config.toml
d_expert = 288
d_shared_expert = 0
router_score = "softmax"
normalize_top_k = true
balance_loss = 0.0124
balance_bias = false
lr_router = 0.00237
norm = "rmsnorm"
norm_eps = 1e-05
tie_word_embeddings = false
beta1 = 0.9
max_grad_norm = 1.0
batch_tokens = 65536
train_tokens = 584400000
max_steps = 8918
Below are experts of layer 11 (counted from 0) of a mixture-of-experts language model. Rows are named gate (a neuron's input weights, with its number), up (a neuron's input weights, with its number) and show model dimensions 128-255. Each number is 50 + 15 x the weight over its row's rms, rounded and kept within 0 to 99.
Before each expert's rows: "mostly gets" lists some tokens that are sent to it at least half of the time; "gets" lists some tokens that make up at least twice as much of what it gets as of all text. This comes from a sample of Wikipedia text that the model never trained on. Tokens count by the router's weight.

# expert 2
mostly gets: " un", " December", "°", " July", " October", " June"
gets: ".", ",", " to", "|", " as", "–"
gate6:57 67 41 52 56 44 61 57 46 40 67 53 27 19 73 42 70 55 49 50 40 55 17 39 63 49 34 59 50 57 62 74 59 48 42 27 63 51 50 66 53 31 41 68 51 69 23 67 53 56 64 28 49 28 49 67 93 62 44 53 61 30 68 36 57 65 66 52 59 65 31 47 44 60 45 41 35 24 18 58 53 56 31 81 45 49 27 48 34 56 71 78 59 80 45 48 47 43 66 27 44 66 58 41 36 45 60 55 33 56 20 11 40 47 59 57 50 27 20 36 59 60 45 68 50 42 34 26
up6:83 32 66 42 63 58 33 65 60 41 37 48 35 60 52 55 58 67 42 60 52 32 25 50 32 32 43 69 52 39 69 78 61 36 60 52 53 47 38 52 45 49 50 64 42 41 63 47 63 46 40 56 74 37 72 36 33 41 46 39 58 39 71 37 44 47 26 36 39 43 43 41 43 44 38 59 40 50 45 70 36 29 26 48 47 69 48 50 52 65 48 63 68 33 59 41 63 34 69 26 39 74 72 49 63 40 61 50 61 38 31 44 50 43 73 07 42 63 53 29 66 42 35 54 61 44 38 39
gate7:71 58 62 46 64 45 34 47 30 55 74 41 48 66 35 38 39 45 72 40 46 37 36 24 30 64 48 56 78 86 34 30 50 50 55 54 73 68 40 76 59 33 43 81 63 67 75 68 51 21 61 41 45 43 47 61 48 62 53 48 61 31 55 40 54 71 47 54 61 47 64 89 59 55 40 59 60 55 47 40 33 26 54 54 41 37 46 60 30 25 70 67 24 31 42 44 50 52 68 52 68 29 52 55 66 70 41 88 42 16 32 42 33 70 49 69 54 44 29 16 59 28 64 70 48 32 56 51
up7:83 17 54 70 48 31 40 60 47 54 56 59 41 66 52 60 62 75 56 58 39 43 43 30 67 42 60 32 45 37 49 40 49 67 37 34 67 45 57 75 48 69 53 34 46 42 53 44 61 42 72 59 59 53 57 50 41 45 43 36 43 37 49 60 36 49 51 37 60 43 57 57 66 62 30 36 33 35 55 27 27 66 66 63 36 49 47 45 50 48 74 34 51 48 46 59 38 68 25 71 82 44 51 26 66 57 39 47 45 53 58 67 17 53 41 63 45 54 26 65 43 61 68 38 52 58 41 62
gate8:71 55 52 45 56 44 46 25 40 26 54 60 70 65 59 79 46 44 53 64 57 49 57 43 11 47 70 66 52 63 41 51 47 27 46 26 58 48 49 28 33 55 54 46 50 59 66 26 63 24 57 46 89 59 70 60 56 51 54 32 37 45 62 25 71 81 42 40 58 63 47 54 33 11 49 54 48 44 57 44 56 32 53 52 47 61 74 56 54 56 62 43 32 28 60 30 51 57 58 59 54 22 50 31 61 34 59 63 42 47 34 38 52 55 47 44 73 63 22 26 50 53 35 78 56 36 46 44
up8:56 69 57 72 73 53 61 65 38 61 54 63 46 80 49 79 58 55 94 49 45 62 48 31 34 77 29 56 54 32 39 47 81 58 48 16 74 55 37 91 42 63 62 49 63 47 66 61 44 66 49 27 62 35 69 53 45 35 67 45 35 45 45 40 65 32 54 63 64 54 39 54 44 23 59 52 51 51 63 66 52 50 37 66 33 67 74 37 48 36 38 22 56 42 32 36 42 50 58 47 64 55 56 84 65 56 56 56 59 46 40 45 38 19 59 54 76 39 43 66 56 33 47 47 47 49 70 61
gate9:59 39 30 17 32 62 34 54 32 54 43 67 44 56 48 14 39 36 84 34 61 41 69 59 56 53 49 66 72 54 46 54 46 47 67 31 66 49 44 59 44 43 44 56 71 35 53 64 39 36 62 20 73 40 52 82 50 61 59 62 41 68 43 55 54 41 49 18 58 23 29 44 57 40 39 54 66 65 41 45 26 56 58 59 46 73 42 74 39 47 32 86 28 12 48 53 46 74 44 48 75 66 43 50 49 53 21 31 33 52 53 60 63 67 28 34 51 44 17 57 63 44 51 55 34 47 58 56
up9:18 65 59 38 56 17 44 55 40 40 24 29 29 57 33 59 55 28 24 67 49 53 21 53 37 78 57 56 37 26 52 43 44 36 83 46 43 44 36 54 33 58 59 51 43 60 62 54 54 79 51 55 24 54 41 45 21 56 56 84 45 69 65 61 31 61 30 55 40 66 56 40 68 40 61 48 35 42 73 52 43 38 51 41 63 61 59 18 48 50 68 52 75 57 61 50 56 62 25 36 77 54 68 44 55 24 35 45 32 53 86 63 59 39 55 55 52 40 39 45 67 43 50 91 66 46 52 47
gate10:71 38 46 33 58 74 32 26 43 47 65 38 38 58 51 65 78 41 62 22 61 36 46 55 34 46 59 40 41 66 36 60 32 38 60 58 71 73 59 38 43 63 23 49 61 67 51 29 61 53 31 67 72 57 40 56 53 54 32 44 72 61 27 39 67 57 47 57 59 55 38 75 41 45 64 52 63 55 56 35 41 45 52 58 54 22 34 61 69 41 54 56 53 27 31 41 62 37 70 23 53 53 09 62 32 57 19 55 50 43 38 19 43 41 74 45 42 39 25 43 17 41 53 67 43 22 74 41
up10:57 49 55 54 33 67 54 60 80 46 47 33 37 35 54 49 65 48 30 42 39 43 40 44 43 53 52 54 65 62 59 45 53 42 56 60 64 62 57 56 61 57 45 48 50 64 39 55 40 39 33 55 45 44 47 46 41 88 83 57 59 66 53 73 63 27 70 58 20 73 36 60 61 68 31 48 60 51 49 65 56 61 88 52 51 45 52 41 67 55 61 25 25 22 44 43 70 51 26 53 37 66 51 28 31 28 84 43 58 64 53 17 78 68 29 34 70 36 57 54 69 33 43 28 28 66 46 45
gate11:34 68 31 33 34 50 73 66 73 42 51 53 70 43 51 55 54 39 40 68 44 59 75 40 41 54 69 55 36 73 52 60 36 68 39 36 65 66 83 47 50 51 15 44 67 38 48 41 37 62 46 33 40 61 40 57 74 07 36 44 38 45 57 43 20 39 33 89 56 43 49 60 54 28 64 37 78 60 47 49 36 83 50 59 37 72 40 74 57 52 46 66 50 41 50 52 48 46 59 51 43 13 76 52 66 71 70 62 79 58 36 58 34 50 56 45 43 63 59 63 57 66 59 50 57 63 21 29
up11:62 82 48 64 61 42 53 95 45 42 47 82 32 34 38 56 53 44 65 56 47 60 45 40 46 53 61 41 43 41 35 49 55 52 40 29 65 54 58 44 58 68 48 40 44 43 46 41 56 48 38 87 53 67 37 43 21 46 52 60 46 48 49 62 25 53 49 49 39 52 67 39 62 48 45 58 63 61 59 41 29 50 69 37 30 78 45 60 66 56 46 68 63 74 65 60 46 49 32 46 44 28 48 60 33 51 52 38 63 71 89 66 29 40 34 54 87 35 60 45 72 42 35 41 35 55 67 69
gate12:46 64 38 41 45 67 51 52 43 43 43 60 53 54 58 57 40 55 43 84 55 40 48 58 24 43 79 68 55 36 57 68 61 63 53 50 68 75 25 23 37 39 39 51 51 59 67 61 42 57 28 20 73 22 59 28 40 54 22 81 51 35 74 44 44 52 46 53 88 66 60 49 53 17 42 32 69 51 57 59 38 52 29 44 42 52 33 70 46 48 27 58 41 40 38 50 52 40 28 56 53 39 33 64 61 75 73 66 48 41 61 62 45 49 51 26 62 40 51 60 47 51 79 32 56 37 39 17
up12:35 45 57 63 69 47 78 52 79 39 28 52 61 38 43 56 46 25 35 33 50 54 54 29 48 24 61 73 64 56 53 58 70 71 73 39 72 67 46 63 53 39 32 76 52 43 37 40 35 44 53 25 75 45 69 42 25 43 43 39 45 46 75 50 67 26 56 36 60 33 53 62 73 65 62 55 23 61 63 53 51 59 37 70 31 55 65 76 45 63 82 52 46 60 44 54 39 77 65 30 43 56 50 41 70 54 60 36 60 54 54 61 53 34 43 43 71 48 64 62 43 43 62 55 65 64 27 60
gate13:54 70 46 65 39 49 59 32 52 34 21 51 54 42 42 62 32 50 65 44 87 51 49 37 35 48 69 42 40 47 15 43 46 66 49 71 65 53 22 50 24 63 44 58 30 28 53 50 70 35 30 38 18 75 56 51 51 39 72 29 39 68 54 54 70 43 39 55 39 38 44 66 54 47 48 44 15 57 26 48 51 52 61 64 66 54 85 35 73 23 45 44 45 30 51 33 56 41 60 53 49 41 41 58 43 35 65 56 46 29 60 38 61 28 49 49 54 58 46 30 25 19 61 52 50 43 59 47
up13:39 50 77 45 23 33 65 37 54 54 42 60 37 43 60 37 41 46 37 54 54 39 47 56 64 52 36 33 36 43 76 45 29 65 60 61 42 66 67 64 52 64 55 49 35 84 74 48 29 17 42 58 85 37 33 67 53 42 40 22 80 41 42 59 48 50 81 67 50 73 50 79 55 50 35 50 32 48 67 48 22 58 51 50 29 46 19 43 64 35 44 43 36 61 39 33 57 37 52 35 54 62 60 30 75 44 46 59 69 37 64 61 76 42 12 67 26 52 44 45 47 61 55 43 74 36 41 50

# expert 5
mostly gets: "==", " and", "===", "%", " or", " &"
gets: " |", ".", " and", "-", ":", "|"
gate6:58 51 71 51 57 57 68 80 14 35 29 51 31 41 79 66 47 41 50 46 26 42 44 47 74 87 62 59 43 71 39 66 51 52 29 42 37 55 51 27 64 55 46 25 53 64 72 60 49 48 47 77 45 43 42 73 72 27 73 50 58 61 50 25 47 59 48 51 30 60 81 50 45 70 54 53 50 42 29 19 56 63 33 58 28 47 23 55 57 40 25 40 57 72 57 71 54 39 50 53 48 61 70 90 24 66 52 54 58 59 55 58 50 64 51 28 44 45 70 23 45 41 36 57 50 31 47 47
up6:76 39 49 23 53 63 59 32 31 41 56 42 54 33 68 24 42 44 37 56 20 40 32 49 53 73 51 33 42 55 56 67 48 76 55 54 49 64 28 60 32 60 73 43 60 58 39 61 41 58 54 45 47 44 48 57 52 51 23 58 44 54 46 41 61 36 63 52 37 53 57 47 67 57 28 38 91 49 48 59 55 36 74 60 36 18 37 56 34 24 32 40 63 54 54 55 45 43 34 80 49 51 55 25 58 70 67 43 85 60 54 69 66 51 14 50 32 61 44 37 47 59 47 51 40 53 44 65
gate7:20 57 25 50 54 51 33 48 65 33 37 24 50 40 51 66 44 39 36 51 43 45 35 43 56 35 51 67 42 57 21 36 57 52 27 59 47 41 78 45 21 53 54 49 39 49 73 22 63 46 57 64 39 51 58 39 58 65 31 37 57 25 85 24 33 66 61 49 57 46 34 34 33 46 41 39 67 49 58 50 62 39 51 42 62 44 62 75 64 52 48 56 61 32 26 31 50 17 68 50 58 54 66 26 72 54 32 48 49 30 38 69 44 36 32 66 53 54 43 60 59 52 75 44 57 57 30 54
up7:78 51 58 55 46 58 53 38 66 55 55 48 64 39 69 65 45 61 37 55 46 47 49 48 46 81 57 36 55 45 65 38 58 69 44 60 66 30 55 80 23 61 56 43 62 47 61 37 64 81 79 46 69 52 21 39 68 29 53 61 40 54 55 67 54 51 70 67 67 66 64 33 26 75 64 42 35 48 46 59 32 99 39 61 72 79 58 31 74 63 50 61 69 65 32 31 78 35 27 76 50 55 19 44 38 63 38 50 81 44 52 44 44 24 42 63 56 59 29 67 68 65 55 36 47 69 56 74
gate8:59 56 57 66 60 72 51 74 51 56 37 88 60 42 56 35 36 76 51 26 65 52 68 32 30 63 76 70 62 44 29 41 65 77 53 84 43 62 54 42 34 52 79 67 23 61 55 66 48 46 40 59 62 42 66 51 44 16 72 46 60 53 45 45 45 53 17 87 41 42 59 64 50 56 53 65 58 39 68 31 30 30 57 42 52 35 52 32 54 57 40 44 46 12 45 50 30 42 99 70 73 38 52 54 47 63 68 50 60 65 53 39 57 57 11 65 54 64 78 48 47 46 59 74 50 60 42 41
up8:80 40 49 80 34 76 30 52 41 46 43 43 38 35 42 61 52 32 61 46 66 59 56 48 41 80 69 36 84 38 82 41 63 67 47 69 35 48 33 40 43 75 60 42 50 64 67 42 54 27 54 34 55 50 35 58 60 62 74 85 38 38 28 66 58 66 29 58 65 56 24 61 36 44 43 58 48 70 51 42 45 55 54 57 84 65 57 53 59 44 50 33 48 27 68 47 41 32 60 58 45 34 26 63 60 58 33 43 41 55 60 22 64 71 29 54 61 52 28 45 26 35 51 58 26 46 33 49
gate9:55 66 38 42 34 25 61 54 50 29 40 40 61 51 54 29 52 46 64 55 30 63 62 24 35 26 53 35 68 45 54 28 44 46 47 74 50 53 48 45 35 29 65 62 51 45 74 20 36 60 29 59 21 45 74 61 54 35 51 33 37 43 73 39 43 39 37 70 48 51 67 54 33 47 42 28 49 55 49 53 43 47 52 47 28 76 45 44 49 50 28 19 41 39 56 67 52 53 69 61 63 54 51 42 44 53 36 76 40 21 41 58 45 54 15 26 59 61 68 39 32 36 60 49 56 70 86 36
up9:69 47 68 52 45 65 52 48 20 51 24 67 53 95 45 49 47 35 47 49 45 67 60 49 56 42 51 68 56 57 45 33 60 05 63 70 62 45 42 78 56 62 62 39 51 57 78 32 40 43 62 67 54 36 79 56 56 53 35 69 52 74 57 79 46 58 69 45 69 40 62 42 61 33 62 73 66 82 57 55 53 59 38 28 45 64 60 66 57 61 55 44 42 46 46 49 47 59 31 45 15 37 56 63 31 55 46 59 85 38 45 50 58 31 29 44 70 48 69 59 43 37 63 51 66 68 60 58
gate10:58 61 58 66 53 37 03 54 51 36 19 42 62 45 42 54 53 37 57 51 42 32 30 30 62 36 60 51 17 64 46 62 65 91 52 55 46 55 36 63 48 76 55 65 32 52 68 08 49 56 45 44 59 45 77 50 47 71 50 54 50 20 41 57 55 62 66 32 55 55 68 63 49 55 50 36 72 47 39 31 41 34 21 58 33 49 56 48 74 48 47 63 36 41 50 59 61 60 68 46 49 57 65 33 47 56 58 39 78 49 40 68 57 42 53 32 62 52 76 41 41 54 35 71 43 51 39 44
up10:52 49 63 86 50 35 54 62 39 43 48 48 31 64 64 38 43 26 29 39 51 37 40 28 64 22 48 43 15 53 31 43 69 49 25 72 38 43 54 74 62 61 69 39 36 55 59 22 62 62 57 53 59 50 53 51 34 66 59 46 36 44 50 33 34 40 21 22 56 29 65 65 67 70 54 63 40 47 40 58 38 50 42 50 36 27 54 55 52 52 52 73 53 41 50 37 47 62 60 35 48 52 54 36 38 48 37 38 59 68 26 65 61 54 58 39 64 67 26 68 69 68 65 68 67 65 34 56
gate11:86 48 29 63 51 73 52 55 48 37 31 58 46 50 56 57 50 77 45 42 49 60 74 09 35 15 51 68 42 48 43 46 62 36 53 67 47 58 48 70 63 46 71 46 57 29 61 32 64 49 35 36 50 48 59 40 32 58 60 38 21 43 67 37 79 57 64 40 45 24 40 46 64 41 58 44 67 50 26 52 52 22 39 70 66 68 64 35 48 60 37 43 31 55 67 44 58 35 50 63 33 49 61 54 36 54 56 47 54 38 65 52 29 43 26 55 58 57 48 65 37 54 67 67 53 64 34 50
up11:47 14 27 55 60 53 46 61 49 81 48 52 51 59 31 09 42 61 48 48 34 61 59 42 42 38 49 55 61 42 43 44 51 54 58 83 44 48 57 28 43 61 56 30 55 30 59 66 30 70 55 34 54 33 83 34 77 26 67 54 56 59 40 31 27 53 35 45 46 48 67 61 40 50 60 50 52 73 36 59 62 55 47 18 50 81 47 66 57 11 58 55 43 36 65 58 19 56 60 46 46 49 62 29 80 48 44 51 43 62 48 50 14 34 61 50 45 31 55 33 41 52 39 36 75 59 66 23
gate12:60 75 42 71 52 31 74 98 37 54 43 48 24 62 58 34 43 42 82 60 32 54 59 65 51 20 52 74 78 42 50 67 59 51 65 63 45 60 33 71 55 45 60 80 36 49 47 44 77 45 48 28 43 57 72 40 67 55 61 65 48 48 30 29 48 57 16 40 59 52 19 50 42 40 80 53 77 27 71 24 23 27 83 72 66 63 80 44 51 52 31 70 52 49 61 65 67 53 61 47 40 64 52 47 60 60 57 43 36 74 59 43 49 41 60 26 64 38 50 41 45 28 46 54 42 79 65 61
up12:47 43 33 33 47 74 74 69 48 62 57 40 41 62 09 45 45 45 72 64 53 47 47 89 53 70 61 36 82 31 61 66 54 59 42 46 57 57 29 52 62 47 41 31 32 64 49 67 88 48 65 30 43 41 62 60 64 64 48 51 35 53 46 49 65 57 48 51 41 57 48 71 56 45 53 67 25 53 66 40 39 34 62 75 40 65 67 43 64 53 71 41 59 56 57 71 43 55 47 33 69 44 44 69 66 54 61 51 44 72 55 37 87 36 51 55 77 47 22 44 43 53 28 75 74 57 57 42
gate13:19 81 70 42 35 49 46 54 54 41 55 89 67 51 25 54 52 57 35 84 58 50 38 30 62 52 24 39 43 75 39 61 39 40 45 71 53 54 26 55 26 37 29 47 49 49 71 57 37 45 57 27 58 49 52 68 66 52 61 47 57 65 53 23 55 41 51 53 56 55 22 19 39 28 35 69 40 61 48 68 61 60 55 38 38 58 22 43 67 29 58 95 68 67 48 54 74 47 28 37 52 38 67 50 45 50 67 41 49 52 48 46 49 31 50 31 35 75 51 65 79 51 45 61 69 63 61 56
up13:42 45 59 36 43 46 44 40 22 44 58 30 67 48 59 46 61 56 53 59 49 82 60 71 36 40 28 74 37 71 83 57 71 42 36 41 54 59 14 62 35 44 31 55 61 46 38 54 80 31 39 63 50 52 71 40 68 32 39 56 36 58 53 38 62 49 59 36 49 33 56 57 43 51 52 62 16 31 44 26 10 47 61 32 62 45 46 11 47 56 48 47 47 73 47 40 36 52 58 46 51 53 26 32 64 37 67 43 35 34 31 68 28 45 63 10 31 27 54 51 68 81 57 35 43 59 53 45

# expert 1
mostly gets: " in", " r", " In", "In", " during", "),"
gets: ",", " in", " of", " the", " by", " to"
gate6:48 58 71 41 34 70 31 70 35 39 59 73 43 49 61 62 71 35 46 53 60 41 67 50 59 49 67 63 54 57 41 41 70 47 61 54 50 66 76 34 42 69 28 60 41 50 40 12 84 38 73 61 61 48 62 66 32 54 65 37 42 54 39 35 72 62 62 52 51 48 69 57 50 59 46 38 48 47 51 57 39 75 77 56 21 36 27 36 35 55 52 38 57 21 61 33 53 18 44 74 60 46 40 72 61 66 39 18 60 47 44 57 37 43 29 36 72 31 26 42 43 39 62 54 56 80 42 43
up6:38 16 35 43 59 47 50 42 33 73 53 22 53 53 20 48 70 41 38 65 37 73 73 59 66 35 88 59 58 61 53 60 59 41 65 39 45 40 31 79 64 72 51 42 29 47 45 28 27 63 66 67 39 70 17 46 50 73 74 47 52 36 65 36 24 34 13 56 83 48 61 30 59 36 54 53 27 71 69 56 39 24 66 60 44 40 62 34 65 48 55 43 57 39 35 62 53 59 35 56 65 52 40 53 27 33 41 49 71 45 40 44 40 11 34 26 65 58 38 55 27 47 30 48 28 41 48 66
gate7:39 45 22 43 52 49 26 55 54 43 44 51 69 36 48 50 36 32 46 51 49 59 69 50 22 57 29 81 85 55 38 71 75 53 72 53 31 50 20 37 43 91 57 66 42 46 55 59 71 57 50 45 25 48 48 42 39 59 59 49 54 53 65 46 53 39 49 36 57 45 36 30 34 32 41 63 43 43 66 48 46 34 46 74 49 43 65 21 56 54 61 40 54 56 18 26 53 45 45 13 50 61 37 62 82 49 65 51 19 35 70 43 14 42 48 60 41 51 29 56 39 40 26 41 32 47 49 63
up7:58 24 52 42 28 65 25 63 33 26 47 23 61 26 31 39 57 50 55 53 38 59 71 33 71 44 54 85 57 67 36 71 73 39 58 66 61 51 37 62 09 53 43 49 71 59 59 43 53 63 28 45 60 49 53 54 24 35 59 51 74 54 78 49 41 30 52 59 63 44 46 33 32 21 51 57 48 59 94 47 51 44 63 46 37 38 93 16 50 73 57 41 82 67 48 51 50 59 34 29 52 55 32 67 63 58 55 31 19 45 55 42 29 46 49 59 30 61 47 30 63 68 50 38 44 56 44 44
gate8:64 34 50 56 26 44 41 54 57 52 24 29 50 61 21 64 42 74 68 47 66 35 47 52 53 88 52 53 35 43 55 55 50 45 73 52 64 46 39 60 40 41 72 61 16 88 51 41 70 74 55 34 75 29 58 38 42 42 45 48 39 52 49 56 33 71 72 64 33 69 51 35 46 38 53 32 37 30 53 65 43 68 55 39 74 59 58 59 60 28 70 42 66 42 36 28 65 33 49 29 53 50 78 38 39 54 50 44 51 23 56 33 51 36 29 52 30 62 26 89 60 57 54 62 88 64 15 29
up8:51 36 42 60 71 72 53 36 53 28 17 64 49 34 75 38 48 42 50 43 59 51 63 31 67 75 20 75 51 58 74 46 19 58 40 49 56 46 35 37 70 46 53 64 39 79 42 56 35 52 38 69 27 52 78 52 57 63 42 49 61 28 22 53 74 52 52 44 49 58 66 44 26 54 45 34 55 26 58 58 30 34 48 57 45 41 29 37 63 36 64 35 28 46 39 45 59 48 61 52 52 52 64 53 34 73 76 52 33 43 74 68 54 30 40 84 45 36 50 64 67 40 58 60 43 59 55 45
gate9:52 55 27 42 44 27 47 68 71 48 36 35 56 55 60 37 31 42 47 76 45 42 21 43 32 39 31 42 41 66 42 48 29 53 48 59 80 51 35 57 72 56 25 66 72 72 51 27 37 60 56 33 44 57 45 46 55 39 82 48 30 30 62 25 52 52 55 54 60 62 84 50 50 28 46 41 41 50 44 80 41 53 62 67 58 55 75 40 38 41 64 47 28 77 47 24 46 50 71 51 53 56 72 57 62 66 60 90 32 29 55 48 54 45 61 73 31 55 42 73 36 56 39 57 73 43 33 46
up9:51 66 41 32 54 70 51 51 78 70 54 66 18 56 35 39 15 37 51 35 66 71 60 54 80 43 70 47 41 31 18 68 60 52 44 62 57 51 44 55 68 66 52 68 23 39 50 28 52 33 38 51 78 36 59 32 68 50 44 56 62 57 41 23 31 21 70 48 42 51 58 40 61 47 58 58 60 54 42 57 59 49 61 49 39 35 55 45 61 30 37 53 31 45 40 69 72 50 67 56 50 45 48 38 31 69 67 57 48 42 29 40 54 47 67 55 64 62 58 59 75 35 50 52 42 35 44 22
gate10:81 52 09 28 23 58 57 79 25 22 52 51 44 46 56 59 59 55 32 59 47 36 49 20 47 43 22 45 35 51 44 55 50 39 50 46 60 37 27 54 73 33 19 61 59 64 68 40 84 52 57 36 69 61 48 38 45 55 50 44 38 37 59 44 76 51 40 99 63 49 46 56 40 37 43 74 70 51 20 43 37 44 69 47 53 66 48 55 54 54 43 48 51 58 55 23 57 64 55 51 55 38 43 29 71 37 32 94 45 50 49 37 70 35 61 45 44 42 70 67 52 68 53 57 45 46 47 55
up10:44 60 52 48 44 40 60 62 56 53 40 49 41 77 35 35 60 42 35 29 50 61 29 31 33 52 45 14 49 49 55 81 37 27 45 54 51 59 69 62 47 46 45 66 57 54 54 38 44 64 65 73 57 37 30 38 56 67 23 42 47 72 47 34 25 58 07 40 51 14 58 42 57 66 31 47 61 58 62 80 36 59 51 49 14 55 39 52 54 60 81 51 69 62 61 62 65 39 42 49 40 44 50 52 58 38 72 55 70 46 66 39 94 48 25 56 38 58 47 39 50 82 44 47 20 60 67 53
gate11:24 63 56 47 59 66 49 64 32 55 34 34 36 70 74 64 66 25 77 22 31 34 66 48 56 68 63 59 56 33 53 51 51 36 40 42 49 59 48 87 50 25 76 49 79 39 51 51 28 37 51 28 31 47 72 62 65 52 25 45 48 80 64 62 48 56 28 63 68 32 62 67 42 48 59 50 69 21 18 60 22 40 62 61 16 42 60 25 52 74 40 36 44 27 67 47 40 70 64 53 70 31 20 58 59 68 56 73 46 29 69 56 38 48 42 65 48 53 37 41 56 19 58 28 73 40 67 46
up11:57 53 55 43 71 43 61 72 33 73 49 44 44 77 87 35 46 39 36 33 84 37 48 41 55 51 59 34 47 53 42 69 55 54 33 54 52 43 39 58 42 41 28 30 53 30 56 56 54 69 59 13 67 65 28 38 72 43 38 37 69 60 50 77 48 56 38 53 32 45 59 45 57 43 48 44 33 49 21 33 39 24 56 52 40 32 44 54 39 40 68 35 37 40 52 47 72 61 59 42 51 27 57 43 29 61 57 72 70 45 38 45 35 45 32 28 61 38 57 46 43 48 50 62 61 47 53 57
gate12:55 82 52 52 54 50 32 61 41 52 52 49 46 53 31 21 47 52 78 41 36 49 31 57 49 56 32 56 71 37 32 45 65 57 44 44 65 64 59 34 27 47 76 59 76 31 50 65 65 60 48 00 63 25 59 50 34 55 49 63 52 35 37 65 55 77 50 41 55 51 57 32 19 54 49 57 61 55 45 12 58 70 36 65 22 76 69 56 23 20 30 46 57 40 64 64 46 37 53 76 61 65 42 59 53 52 64 38 30 56 75 53 28 52 44 50 88 47 11 30 67 31 26 54 72 66 51 22
up12:73 43 58 56 38 40 17 50 23 67 63 77 57 61 64 40 10 59 36 54 52 41 15 73 37 63 57 30 46 59 74 56 34 44 31 63 24 47 47 71 59 54 69 35 24 40 40 36 47 44 60 54 50 61 55 58 52 39 53 69 68 50 37 51 38 35 34 23 53 59 40 39 37 37 31 57 57 39 63 45 56 63 46 63 63 39 62 45 43 66 47 81 43 54 68 41 44 26 29 76 31 46 69 43 58 58 82 25 45 37 36 47 54 34 71 54 34 46 50 60 53 38 60 52 64 46 52 32
gate13:46 48 47 61 26 31 47 75 12 50 31 76 33 43 51 70 39 38 74 47 68 25 40 57 58 30 52 60 53 75 74 44 44 56 70 56 25 57 49 41 61 35 72 85 60 54 42 69 39 57 64 42 58 49 52 44 38 58 27 56 75 08 19 37 31 47 56 73 42 64 54 43 75 55 55 63 62 53 74 68 45 75 65 59 31 68 55 67 68 37 44 66 20 02 51 66 50 37 57 60 56 52 45 39 74 31 60 50 35 42 43 43 56 40 49 59 51 35 57 41 33 39 49 42 75 40 46 48
up13:61 31 53 30 40 52 16 46 49 45 19 40 65 36 16 69 60 44 48 55 63 35 55 40 64 49 32 71 46 62 71 59 42 42 51 51 52 51 54 34 74 42 51 41 35 39 37 52 68 71 43 42 43 41 33 63 62 69 55 81 82 23 49 54 68 37 57 47 47 55 58 62 30 56 34 33 43 54 50 43 40 47 38 49 76 47 77 49 45 54 51 45 40 44 44 55 38 34 66 52 50 78 33 68 09 56 44 46 66 50 47 54 24 50 53 42 44 54 37 68 42 42 28 18 17 62 57 51